Experts of a small language model: 212M parameters, a shared expert of 128 neurons.
Below are experts of layer 5 (counted from 0) of a mixture-of-experts language model. Rows are named router (the router's row for the expert), gate (a neuron's input weights, with its number), up (a neuron's input weights, with its number) and show model dimensions 640-767. Each number is 500 + 50 x the weight over its row's rms, rounded and kept within 0 to 999. Numbers have three digits each.
After each expert's rows: a language model's description of what the expert responds to. This comes from a sample of Wikipedia text that the model never trained on.

# expert 35
router:512511473510495439526446524466600477493467423493472404541496510482559559498558530496488432531509433390446482525526510525393547428509475570446468458448450517573443564506439549503469543474370446463503525486362503523508482596463493583491548563478411568526543416529568453454521566534520510489574477489495485439486429554582489456517469483560609465531536548507508452470471562458485491532577
gate0:533607477546478479545486487501434439409451509537504498479426482521573524630395504503513595506438523503518476551510540492483447511595397597438508551501558483499503509513566483467529536512520485508492539538579482535483484532521472445468448452509545536512482466473507531573500508548530528461455488607513480535474470461454538490469449426471454483472436504517536504474528532554424537550600
up0:489583365573456506575521511533440485409457562589462448448413449487483492622462553549496547550500505487479495503501503408453433573556419609468493498479577501571568508546532475497559517524440514578563466537533503490497468470564474506479439438527521555538459498511543576537509511495556458422462486608517468544499452499448504484466501456413489465511443524530558463411552629510473490537587
What it handles: Common nouns after determiners

# expert 19
router:545445520506458539517457475617420492507629447553468558508455506565415510487459579451503583569491451506517538506534486456464456456562517516469501504502534597532475506424517542528536445449473570528509488559501506487530454479474474629479486493520536515539483476493558539472533473533506486472560495505553451554466483570459403486484485500563549557567489511478599459532485496500537463483405
gate0:528523471433491579521487448525451428600462561438518524460453627536520487459548493448443510450523598504498605411488460485488491502485457522428415512504407520523495482494598569488494454507391530479524531547476404506496432421534425555525517442494545517586461485465496562510456475540469514491534501570455536580560517511502546418469427499564529496606496580465528558435461577594518490553524
up0:481620566483486498563511469481522596530535431481429455492556537501497506394554504517496536423626597532544611417488493523452543459492592478499466572471476444492471450504498484465460479560428552518549539542398460512502477417490467536518586471570485516523485522491567495463560473438461546500526447485390472445484433546534524581483453504532525457525504539473466498501477494441433428470448
What it handles: Clause-ending punctuation

# expert 36
router:593451457443501555474519599527482513543439534563500583543469460523453533522453465493469503487364488508576476514431555523517393514518449502554599457542442570516516475469515574516556482415513534532473515499413532473501574459588521459477466503557548518462509538456489611407479475417565494492550575525562493508552534541505529470451532477464500498471534519545535489471509540475440473448442
gate0:542550467399526550510530561486441437537465490520524458471482547551558495442510441423427457499595366508536443460536510496602503550545473481601516466480462435543565506503550457532465540500520457501488529557596545538488420587505456608450400483442403534528526480439490572459505485453506543542439448443429493517555459425466543515445533490544428526450540572502466491492526399452500546460527
up0:503502560551531462490459482446563478459507517507522511480492453496481468526498522549572582529448598431503534546426484448435541443514487561474433562479543490504514467415407483501574473531462493514472501463472445463502550453518538410536496503573563446438529551508505427548460574588500418462562506473559505453424526603492474462535453530463533445551427437466531494514444540465471506470532
What it handles: Opening parentheses

# expert 16
router:504456511448560511485539555591470488508427501450452451528513505518422461549460488515516515465574501570605481565538429519480488477537396440631453454551505497576470454448499517525448494471417593572520436533575544564447548500403531461429492582462522482528534516458561584528565514466496516508485588501562517509479535516497564419464464562527520512478554543552530483594497565558505468607527
gate3:568452455556540519576532494512500552571515469424506492440487426506493480548422478550380532395409453521458561530463466510470538477530478581463475536472506463429555512591553505476475532455465564521477380512540469472524480479576508459484516499414420478512519499612616560538518491539496462394613550532456511517525489481511449436447406585438421478573489472544478595522484495488514491653479
up3:476529513452514464473506485456519443418513591514539536522454523508542448462554480438588502501617631470559498461535562521559504543551481419452517475561448557503487468534465490490539467559561431469579572496474520504504470482461511499525409507595542557534518524449383487518513523450529497518430514479563514525475542478559566503559591421545523541433472522524520459445532501515434522355509
What it handles: Infobox and header labels

# expert 5
router:500594415477434494442561556414529514429472464439450466567481545440548505499587499431458509553580392521494505554343509578538600414572480515487367423504548521525443496459462497529486525450470406461534566504428460506539550518425472493427532446524490485465427456532536440473495442443453401565578519442464507460494470509501454564546526498601402424601462563443399397494484535501383540474573
gate0:416533589480516467544501474469449500537475476582524567509434375558414536427538467597414488510545465508486547540469514467594546383577528440518466459428548478592524540416509471516536517504569516476503619606507394493563459425557461527479528487547476579424556543486433454512500485541498561550462430419439524607442579514482470520525622520573541508530510404493539449421517420433547413590426
up0:579431445417421479512400543508436541452535549431577467486560551369635495570469508475569505522525547475480462491491517486449505594459471557542505581468499523524546487603512453485570470581442452514492465532499544573477498553417475508565526431523466486475506525537486500527493514527515495460494500487522531337563448514570507483466472403477508457508539562532516536519490484611509538478559
What it handles: Common noun heads

# expert 38
router:490359410539581491457564504446495513566474491407454380469574450521427660464477487481493474527508540534608468473558580404509423510537469549464499463551497459454577572446492508496508567512509543515470552499557486470481521520548536496475500578568601548488572458382395631580499383541519517465542516440521474547466497588499557475550517502464442523535534566506583548459466516430534511554456
gate0:583503464471523543466506556488536542504514444453427440462413487529536570471482573466465548508501497561493470501497491572454497462465485474531517567386555543560528501367540511511479455572489416401596538489531485466477482594486539505393523532580525530521462499507537546489540516551500462475476553544458470425563505406532522542473524431484491444527517478521500597539402572555455441497404
up0:478552508537497611419546541491515490431491569488455494425486471564484441464434537491432465509476555507494460476511392566560510455500458529549504504430514526564578431452454447533502623524553488518449606503511522517510498548540458460489499534491607490584463554508502470471444535481507503508443515530540490523538422464460467497534588527454514544482523488457567476572572556479483454482455
What it handles: Table headers and roles

# expert 24
router:494497577431411455444530567528396513470474432454491427502570482516496473487553416502566517575384511535509477471482470504522517411449502460565486571507477578472481518502486455486516553443508460524426582598518489541473538540469523428518427440576598588500410507468501456452442513448464422400424466501435564391477446491546503499558472557445544488500515512533571433500629446585493459525537
gate0:469488490574455458498462611479532552455450548533530551562537557500431455410413597579451448539602548446480488502546533481496476419499426400408466513548482515382602526564486424410414581439440428489430474564451529432548530524519526512524413478437505509498445525596448444489420476393528543494470538388487515492563556476529412497474502427514613515541497562549576542488479503480482527550420
up0:467519402472567485573534566405496472398405456493475509559466525553548467519432519501571407477508503455437481527525596486422515586473451485413505530417537465485466515509451451535374529478465455517604533485529447479549501464545488488426439551529380492485346475477577477591517539546515513447443506508502508498525425440429552557544569479547518554509498607607576474505533583578560575486466
What it handles: Table cells, units, chastity

# expert 34
router:567464569561515555561460393479514523516494588552551513528559542464534503590453504557542487516557511519416499479504540471473472523467453498472505500572422469544535524462609582507428585496560468438516465535563456505545498577542445449505421534523561539442556442407538530435538433475546538474496482475599449449462442458506488540519534520502468462512509425538472545577435597558472583572527
gate0:485597484495542450557517524528541427566480529562497417523583509532496544495522455566486329538587478488465530464459484532398472470433421461453489476442493503506548471507437424464491541424540510608556548451558541561542481483579478470470539492490462473424450547514578475485416560559535507573499489405503536597393489447518506573512458595579541495463540445533427460417538553389515464503581
up0:463511489615466511530463525502469448490525516576492453482481564588473504460496467518444422478490412503537474456519496547394420486470604459518544415478458532498543493537431477488444538535548455472624556538456462544539577531475424499435582494524468527519454499366486494548458538499501521565524482410558428438506598531478422577552513569573559509547538516525390476441529578421466525446581
What it handles: South Asian, Slavic name pieces

# expert 12
router:423501502610488501381433516530538456480438458508529521480473426473467528470568472463467480493533558485497488476504621617577520535559516405543533525508386399505429468462476466499564437491589559463455426458516566517446603607532527469607548440500566506476468540476405470512439453523470476536506527610558494489614454510459475499428574413450520475578525497491483544550517411495518479544418
gate0:469579478516519472453482582519501587469476513485514535560536488385465493512578458546553484493614545507538605597427508515511578457524484510470503425521532513508563594618465456524525494461480461497393415502501508520525443570492438544501477505504464470566432477460485463484448481543431443602530476607473491492553510497442553538514443488475501406439428470474577436514507537552457526374519
up0:517449517485526558510538513498487396600569531516483432437465553610484509467469572404435507467469461527489411420587525474518486555481539437467522518472497464501440460418556528487508487522579515498594556471456522515501559437544549477513499476460502522478567561508526547496596582428577523444484482409447411477411515520528545481467528456578469640513590532503433570484487412409449476516490
What it handles: Numbers and list indices

# expert 13
router:491459461535461486516583555493483467559453409463476541569426506448459509464555603491507524480528494551499488484429505434527615463474466474402443499425477560523590486436488509488462536380533421401484536479463515504589532473533493494509479511483514450512460532496417496471525455507552527613560431405423452488390469545490620491596428562610471518428455503524516458542554564454465479478457
gate0:539500452442468498453493414480600525579463442480535498617534617467340437456480497519505518549449498520506505523430552412451509502405507513384491520495495475481564495547477504439479446434438381491426471469488511456510585520466513451561545466420454339474503507457536586448557571548484486592470580506472486525430598493483519412434461460499513467486472531568489448467516423482542464538460
up0:454522437540524510549514591533465484465552561555451521424473441464566542466523545453506509425531535461476517501511499567604512431535503400548534497548525577505423489470517510574526586555552615554551510553441496537472460513544564532490424500519527628463484519509476420488456422501557567385466401475526486468586435546465495559553526528479487475525557482431446592502547564514447521501520
What it handles: Technical and proper noun heads

# expert 4
router:519475550533507556490484497376503520498536509493585450527512525464478411481521509491421440479473512482512478532574464458497521535519523451534480479515486449497511466524541527452576444402562466473544579455550421532498420577435513449512486499514545559429504367491436479523473510478371431517461401517519548533530482478531507529430424423449422561566532574501555540525527564484592524543547
gate0:528537495554370563513554499537601498416509540532571481437447489522432542445504551537495514560462513576559424533479569558450572484405585461464451531516499484480497474519538475551447555484397498528532468567483443460495582506429542426373506448436587399537502419501448546550594451540568445600494552553474538439512484537476469541584492504614523564414569510562485521455558511623483494499540
up0:549493558559405563496483453574620530447470448566548457555483518546544421516520514483506512591503462541528455533540518544439515530464585537489495559515475496486476429514557457605503538492400525567528469518543442563473662521515508484463477497382549430537558465461488558569601480476529447579456500589538501429455598518478523532486548520568472578470486554542463490515454473581449444498491
What it handles: Word-internal pieces, places

# expert 21
router:613417509496523426524460489484451465508467499436517550463515489417586474535493500482552441497514506457516552472508444468493464422472498474505379589488438490522532419478552493489485560551642453516409548436490463500457566477560604477499433394465547445531485493540412519416473491561521398449527413457578439525525560525526580485411508490522470430519508593467547463495512416390570524474476
gate0:575366383563506541623423521464643513443519528422397486447465480494543464501421546527463477564456447493535379504475523568561516478465512477414482547506483482497495564514410522457492427504522500387480476528586520459515444625483468379533526493550581472457578429485513475546546544613507446574445454505421446535421571489456426512582476556549515602440583490610555493434532401415557592531560
up0:572536524517421571592418437393496505433515513446460485484481487488532379594500516519472491504517448449605374534488450494494552426445491580443480486482457480482490508453468473421471555496500429472457492479584482414492462475575442386486471476480498533429488330508433493521506599476481505520481438490471421479453492487480467464578421564443579585566547520620435526471504467518489502509620
What it handles: Foreign name fragments

# expert 37
router:436447530372507511485662494405471457518537446413449488524432495514461512533448495510474507515440560511524397468520655484495495490489423530434519427516466469462496433474509536468482423554496468554462472497530463487498506531467552567453485532464502530572567493500502600682487473538464512502389592507511454512562490504510498560475430504494466612434474401513572513514553537511444452526371
gate0:503527515417426515471549510563495469477427520443505560475466515560548437447540506495546522483560462554479502416568441567513517438507514467504514529551519518510449475460560455530497523460470498466475572547578469520587550551393490411573524440513419539514540507541494458470534590561510487508511488516436476543492491473500416447535493538553501549556589431490422559543458582394455557496455
up0:570494482520519565481524480536474361552592540448504552515515534455500498509418523572545601476447530454399513491573465507533431515434443563482436556488479389437469442534412440521479488520487394510561445438581481521438566532545560489539455557502487504468570549646566507455537453495534610499483475449504537492531522453518576492435572503508509522602543527446506510444422540472547536561515
What it handles: Leading digits and statistics

# expert 14
router:526470516442487527448528378450491452461501425467541478580447492494517505525487351481472546507417522522466448484525543530467421542485424510462509521509485536562448562483619504520512386414494481452556396521564529474499479564546604593558409494534488462450410467496468493474544597453454485531449461581483470457539515419402603525463401426489469536433552412496551584527473459499472530472512
gate0:481513451497503646470529495428507535515488478594578574406515455543412459418509425420509466444563458492511547531494507610509461530498493501526465438486537535615580423473527506462520513495564437484544501557463467500463543501556532456577522496557444498535429483452457463476466466440474507516526476562489490512607469543436466496452494536517474562617653480402432585499522493508493554495406
up0:516446569495517370525519552565536491534595524387419467560474520453551546640519566549454540544457554499471515498466440410485556460450517441480489546490478466424403530511484435506476433451570575603475519484507395417481509542534468483410455420454559495439544495555436598569475520523566519514528507435458533476457515489498564478517515473465578477422393496570566446580477486485532442452567
What it handles: Possessives and apostrophes

# expert 17
router:522462506455531462515538519455508555426498504502528506415450405560442428454550523501509538490504496490486469437473461391558550488473569471497535523448549449469481537483496460554476486537587520457589511480526355494496557586515482419416546527503622601520513479472469512588480485495434538542474592451413474495509466590482516617511596566525463422581525530537621593541497485390596499640485
gate3:414520454520433498518404453534511464551445495433443604528525481562548470516417492464549476353525498480490479621460442493582526513533572507505509532518477457533487487464579430501532531560440565480530541462598423501443573496516486453417410430516449497586512439462497472470508485577476517490483470536518522449531467539481503474429455432598504566427514597426571587566494426467419467454528
up3:467477406489499461599533472454447558486499491502522485504505472479347610480494535551558551436501429585483466534476533536505557563562513500555469435510524412470453450454486484500465475569400520546399499466501472549479635409524486426489516510563496407577507501424519505583526511391519498595494484410447451542490453496486588498544435546528472366466474495452534543552540546414461469538481
What it handles: Table header cells

# expert 29
router:416586598550525476519402567563464480578588531583520493542505436518507502492331528456428564433450477523495535518469461451498486550520512506510419498470434411601552443513413463508537533495534551487438508485552562418473473477567496543597528447438558531494468590614456418439521450461488478460433479522635413478490466557553583453516499491565567552492469523527477490452496526448521444572473
gate0:564429532467492567533534473459491553560477412545516527480505483498499460423530591449586423441546413446549480472497484498567472519561472531395584496479473477441467527494566590552509612458464546493508435489565538531470556401433531532422559486375500573508529488438491516594436577503602456550579566514573460452572533474534509429524548396581510511531486450546551522502500503465488458523479
up0:465637525536470429488557534550441459507503558402481498498470543513537482534423435469496585609494549535491564614524497499477518499467471499611451456542512477523491483462477521461492454522495408470449528543441464430563476607563400499517417453589469507423462478487485494433550406525450471439461463492397510530396500415497535583506431529470512534478507566474461454511549492542521536495504
What it handles: Surname endings

# expert 45
router:531529448590556564444470462530494445551488513540469502528455529423504450553434524522429458497471499483486486443603516542463441669496475467584484479479465527497442467412459611523499482467458533507433599549509487526479597524473565513474538567466474514470567516473432554547510511520575489393464439487498528526430490505450528523417536515451515539419493542525470538597457469501515507560477
gate0:533500492507409466518447425479494498461464545528480519507483518504437492506491643495477543440530513525339513514483502471506496539398458521476480533514563525457530523437472453508483534574486543504546439507400551554428495562463526577462496542460515555418522489469467520386430553472500466527544508440478612561494405526520477501549507489518528592614565569480472470482493541482418508520500
up0:521477465510441538441449504532533475414485571444466551511497499539511492492479537528546537535534548496428506557478493509463480530437462602409379563524526488413480488444512480549554535567463573471500379514453554579469544544486489516445517478495562494400550366495545475400459630526543445464569472426491599561499417482473413438537533416539574454512487545526423465462505492514458513517486
What it handles: Coordinating conjunctions

# expert 33
router:424525499474501430611525580538523478487508475477515509559484494519421576586389525503557451487529486514480517417513519497471484500468436587482366506532560484505530449499569522545434513489413505541442537473460454569490477435500513533481487500446429433549520532573528554540573477441417482518544499437460439567438497510537449489489552514583474464494478538529498487437434472438491539579473
gate0:508555548483492539422493470479582576520553523417474506587457461540390470578524540514472535460479402543474591467480521597445477529490589482511557571504536493463491552488425509451509467522536541480482432618533459490477582615495570501526471449517462488547479529483432576529520648439561510596451479550474479541522492515451573463505486535535452489569423456603452509498461483500424522548441
up0:520561437516535462551532529525441421514514461615489440447535504498611500387503381528550451574510518474541435542566522467607463484452442520502500520531456514580544490545539461531500509443496447523524587469543610541552418386528397518449502563487590479377539488496513492504499453532430531420535442437471575536419465485521434556508470444456534556428496545453575546535564475498567465400515
What it handles: Past participles in bios

# expert 7
router:579444525529540494527630486521495571588578413521518523476442458556434566491558451393496476458471423505515491499525483580480410509519548456423533334582474487518384518469500502448479496464575580530614513516543484487486564489491453558521493435486446514407440473474538570485460451501464464471550500481550405522417447487432446454441449449457481482532461485538422514483507434444536521374493
gate0:473530490465510577560519544544475552487512510498511542510569582480565526596567450513471479519548478498528599609514435594556466441442534505633484509521481489602470467566508488511570482431429567537474533585534466548549459501448468584504494510447574483461596416430535518479640560458492507608538536464438439529559462494496528520624507518555558480463402566462420526539470445509441503464514
up0:524443452492461545450564517539528540482548563537552492448507541460551494567571456536567507494537454534450557522592453503513483527503552376586479521551522439585508484501492521544535485467482482532477544563526525618613528535458543510499555581504476423467592508540514524562595602439475478542555595444429492461536486516435490514588510480590461496500387547559471530495463491500467456519487
What it handles: Digits in years

# expert 30
router:495466577579576549459503530467501504453495591517520585498485519471539438553494410486540499469411523528466485440536481637594509589537464506565470505447539551539492523529429541467515545518553460460510448483487562433491440535583440601635547502420488540504513473556547512352500464526553516473398427544586574500552565465556536417524564520457522620419468443564505496460500433487497525545531
gate0:466578448551481557606461489540488434508542550517434446525524402410521523534378494500456524485594540456468450505419571566471515559576471391435537548536532518484542487567481496596466541552462389443577500509455552567425562479634477489497478506438565479485370573556522456466508391561568440480513530500522560405598573429451486413440507426527523505538474513548483582485482537445449456390565
up0:495435538578476501501473503518498553443469500423493519449435499482478446420519474503458450544454538514623519514511456530514485417496519517469603574468515486502512588507370522465572443450629547553490594461489473503520520605401504507438473519503479444546527456506463508467496615443529489521495471456513437471519570397438532555436498536411546455462550540483514464486493445443518559508581
What it handles: Surname and place endings

# expert 42
router:444558407496479508487419457428521455466475526525490496516460566541451419530499503441451483408422384432469538461474397501453435504569497447431556535459521498468517465623445471431549470490525408418485511540523497523557461560520519581457534401387558533515549507530502576462561576398485509471450528426533544504521482359563515484486455423446435582413491516515444504561578539468493473584528
gate0:415521459531514465523480521515473457448583493543462564595521474478577647535513525571465524465583459472483612470470506519495500469481504502499456544514515467532606485606423480402463441543499530514469510461499382476496416606540472444518517509509463539486453582537592508414516465490529460527438515563516406555413451464534485552524528551553446473565497545403472542485488580490480511520462
up0:454525463518432422503513533581546568480547549489465456499525450418492514426510533576416477538486486572504514525504546476411524510493549491419455560501582591517547390585512453489511459521516612560523580481577421559461410488549535476528479592543517516567415519507564505443515519453441415543450581484544431550426448542517491555487432527507523485497483497488477582463494524463486530526509
What it handles: Sentence and phrase openers

# expert 9
router:598424545565608529472488469538450529518511434530476448478434424677464506506522507382502486425512467507586510467420519543421425552468497444559465488495473511567508391461515583498469536523506508529592507480536474493448447503450439547475457522451572433460473537516474498495518576496472580549515482455540464422440646610511497478449451443489480571541484545545496463483543473492485493535438
gate0:523445462420518510579529446458559564473391452525538424618488484503512534459509494466473423588528434483504484463533451543514539499512543492490345478527480454506488541471446490563563533463545540561577490444541567566464433559451515528419477542573445386520447382514486547578428519460515488535485518479508568539377499493506504420424567468508501560580558455561463587440511498447396544414499
up0:447421515600467528455380519512472604510535530515439510504562364512521540537604474517440528394536572477542514475445513436465487523540432464527464505488538546514490439511607470485540437559430462536475521444514430580496508429349550466505591499513479502493496480415582507507507503595527459480507589472535433464560530524457540446556478425470510365566397513607439589471477519498464473484443
What it handles: Digits inside years

# expert 39
router:606523525456483517456456515546524523508541422507475537579526537501523572497542470503437421510509400501533427586497497432549469521491498470419540505493559471539470487478504405525528555450547441485484485550526455515486516503614522520585527547503505547469444577458589553535518488591505391533550550478499494458522436496412466483493498525505469484560432580529423515569454390482470549470474
gate0:511483451507516499487554543462430572508556416478546409430458426336560527558513542550590454502474556492471403537483449574530530560531541436525526425474540533470568491547441493529532505515578492525464559473542443523536431540430417500549462457477438398563464420519502502488466521497498551435443506510514553459551503512431448419431592469491516445565462554471559464514479411485536451550490
up0:454547556474520550532435511587506408481469500442472536570534530534455466465492431455436528509530494581563662470499607428476442495508471544440524610494473484517528514432551448440522519527386504439547429535452548490498512441555532559401511486459523518421521539503482491512501482546551470478532425452491476577489477425551510579541458541461503529508576517556404506510536614497445541406472
What it handles: Trailing digits, quantities

# expert 46
router:401544547406527526367566545588462554584557509551472545414475516491453504518487540508505498469522514542486507459510516542490508569417390502496488552519501468455489588502501517498539420477489430464566502474512550400603497487545453514485455547580585585435560517478480443494508417475534523452472556577527546525544542481507470429467400431443453445519412493468510515598540509449519512416474
gate3:433566636526511496482447590492488478576539436412506462478546398517523557554509479510462454513471484542475481532504490520538489401495469528600491545495525455516568513517465517436491547436449530499499448459555497420411540526435487544475550512511565552471429417587464524388513501501501523448561516501483508546458523487413501460550469518509550427449368526504514491516501566503553532509539
up3:343535523562493569460467529451473447633494468390418518516481410438529484546413535505511457551529555588465491455486502499473473511496553609519406616516542493533583466538417523491534555459499508518556501460571536459445507431462436453486588509506570478499441427522416485501565495516524576533513470472572503526490496461370527387572492450497538502420470504514495494506461561505416512553519
What it handles: Space before numbers

# expert 43
router:571455541521531521380523537500513485543433440497456501503470543512539546561535594493450477428466466404433467565395503439575505470471426525527563489527539457519535466494499470507508482523541398464473496549427382510476530565475440550412467564465505459402449570476526562501503503555453438566501507479373473483469502437525551435592511466522497515499485545482554482485529501504448532440535
gate0:572500627537523602500469629498554451525523531578518465518479546443508566575393533576515533528520480506472565530523416501521523432488501474523504560469468465591538533534468494456507536469482487537439500588563475451499448513527527490508579488490504551515423482492425437440434559398444480444526428583514510473458543516459556507425506599554489455489466470515554522478445515502527517503547
up0:526535655541519661449439597491518422478570484610501484528472492516542562578455508525506498490548483556508505540523413490495516452426518521528528495436480470585492524468564466475483493483495435577478533502534493431528478546606497471520573434482485520523389496449461490503442536403429464498485398581453494530561527493592542500513508615555505408421450449471551555457410523515480493570547
What it handles: Adjectives and name starts

# expert 22
router:472476465547491530484503490514515469475476473467451414545429432476531473472584511469475564439490490530477464559437527477474531412493434499443434450422468480598499608447574564533511535501474519452498431509534512506480554542467473479500571564477494491478502574447497417540570473404443522477542468486483475479568403542515497529501435463480526459561564512509513430523426585487477506536509
gate0:457616494435432465521462491511482471527469526471615481570499508555559507494555620509480546498456481486473515496532533564498478640671440507430441480592461492526452475441511577436527593508531488472444490382480608461590458403511513567537509477468561531564539502540472465440526464451463513451555473511575512484392487566504587422475475489502449591474490498486472556572562558493482491524498
up0:455658431482476533479446487532472453480488510496537461522534484475511435528547429464524532530519531495422564468529337572490504504403509453487439560514444495478483454515433482476538526522493563453476462607443446542541509523535451540420537487463471580435504539548518407520472508527545509614427490432461543414549597535476577484503525535554521542414510524499476507395571462493493363493487
What it handles: Abstract head nouns

# expert 3
router:442466473551513555571418455642558495508482468575559453560474425537460515534447533489471514501437587549503543480491633557463472462471433491517515521588424452432555536495494522476404539509572525418451526528422469490414527438587474531527462477489538518442527465510564547574522519484520526486518481502405496522522459401518577486460519570568435530590474578492514566510510515504496425610428
gate0:517606518503516488418559524574564503482516479487498562511549483520539458482470592501534576488532560490495567483410592459597475494422430459527563525519504522438462436447501484432518461476524554450407478571522519546566558437535538492455525451463517467563512445436487539543532556431594505543482559494512473545441479504482567580573557539567544604584455487604432510545566564552459478556481
up0:619596481508513520455528531492594554540469411492533542561610538432436488404400598529498485524567477468563574452441469486539524517459497451435637508503548516533525410335533503498519476480434557488494447550461464550482570465543432479479429482516528529479538506401491545463520574427513494460567554555501433452513518484502543548533466477573500538536498496555461392520564523477467447585515
What it handles: Section heading breaks

# expert 6
router:504505460481548560392526518445457460534449455509418432523535523397460501427526457497454496535460480500450366516397415468466543457464486432466442378553498538520546417411484493535541518483461472502538566583513462600561512534467425584505541617522553479436468545489450456568513479455491441576474537450503464444529485436446440450521512471577508525392507378522456486566608426583415470463555
gate0:542510524516550516536424332494602566501478570472475485467500457492569513517546515411576531482540433607423502433439508453403446487517488548439497489528565484428543511436478617512503420421432521488518520492535554468529559466607408526519463480436476562479481386476377553464507546517439527435567491507432505467454593469498412562468459443534544443510441446535555466446497513482509546466461
up0:541496540496542559511479328476639466547498555518535529469503555467484494550518633420544520416568485560479499479483545442433396512545460497439594581537548422431534495428504520493515456420444498489618540446555473487557503456619513508501380391471500504504522415501404578496534504515494556497558436466460475508501519496525435579478478451595501484518469490551514423516456501530563549432444
What it handles: Articles and determiners

# expert 40
router:484439476501517551516435489562588571595541511617480383507487442549517529517436497457533530611508507420485548486489513560572422537502518525474509519521498480541527536498563599601415494529539510457557486559463536438437454465611494570548568530543456536438486520523563517551522565456549583544511420519496483451528488439481510456399475475558526458582395553496477487483451451481522479525471
gate0:448469497510478433507447498495521516534510485537432476533462491430428423493474533557439490503534571529544501462497442540508496531503526504396473469540420466580552588533461531462422560423472441518532535495529488500509498543499556571535473507482509553566544504507444443523485537500457511491582472554629485568530488480535500478475552442569377592470435501519511477497502507522471542500428
up0:514406468538580472492537489452507545516460528431565522535526509581431490483527555506590482560579524442509524553511536489565421487534533417516509509517449442414480473535404551529498536489449474422477559510478559465423513533610483477442462411453422399416512463501453498509449555486576460446483474437409541519426505536525463547453424484443516464511504409530433501503467475438463442496533
What it handles: Section headings and commas

# expert 18
router:506429441531456501495405399446494511535498536518577567507484497564492514484534397478509527579500492396489452538594663424456490412547542473511542427485462570469519527481476513427532501556519622523470492483470460477506533513553530504547570514447556500502454530469412544530454515450480463456515441482532529515520445495510523465520530516456515529522570467483566468504479475450509437441445
gate0:567530495492419529511447525473515464466492523575486500537539504503444548494507584496469540497554518571533520541468426502551408518483499418440604393442572484527479593520444580513450497478462477495495506488541478501455541450487489530484510546583568480512417546529423487496436434596457471530500477403519462476527402469509488402457476417524508493462474548566536424545450433501543485521466
up0:502527401492527518560491456424437516450541494534506482535501466457551522526459511460490456542532507472565587467472440505491421515472420440455558537460564609554466502487390540467561528558560567431552558492445451504459368503539406493446455457579486534507558451474549522445521541443480413468543524508492535431574480515542482487483536487538467485524540478578490549422505548568475490551509
What it handles: Table separators and lists

# expert 2
router:538491610441420507510506435558480516517521466428520482483524509556499539538462453533487495476419468528452468562534488391516466462520474505538476486532522489555532403475509486551513474490497499531536418534458527532570476482508562557494515461583548440476467518481406461531417447409534432430557440527504497541537506564456440489494501505572482469538396512409502436443571576450420483415451
gate0:529529568481449489553554511489503415551562533463427452541415536490476464449519562342544534535481495540546455579501497502481532473438536500506477532572398519532533478432525531619480608483551487474515538460374528553505516443525436615523503558515506513576537509556405524464580441412425553507545556479516486490486461533494480547560528508565474486546431481586436466487451470478428501508540
up0:437404437515526489440433462449528577465453465520557494450523492469501511517410417574401439519498544447461548403490594541543414490600515467482541549455581459514477521578479547358531463569445514501532532530611536473499512511483532424512503487501496485470532506453529463638497574585531474424391460547463526511496524498485533506471505463440525490401505503445538591435571488544531502507500
What it handles: Sentence-ending punctuation

# expert 15
router:471489518548507482562575523499482434482531450478444477461510455510544372523509493516551427461472520519549423440462521493509452421465548517591521548463493576569433527460451458503553502589484493493522554529553481487479470444529491460498422511580569484511472507514471391530494543476570597468487582462520526515452542492543433503426543543424558568484607538510536588415477497543544561586600
gate3:526560454493454586533493582491534467529503502441607491491504367445452565502502473483539493567554407520564567547586582478567568509480455537607549555522498480563503502430513521462507530498539569473545498548444554533505550563517464502551398564440517485463602466492452484476460413521446524512462556507535547468498380520504495444529566501525472518531569433418533565502508477417624545530475
up3:518433513491502446483508423496507586452502529533418528480529571518614468449457523533483478466463573464460499500476425551407517505534536434362514454517532482475497542570568475510507458488485421541494506476554441442471515462500527477442551476565485520536457538481578474547569576521527473496515468490429460499464557519448456525502431492581529487481450574528508427465480526579354534526542
What it handles: Table cell tokens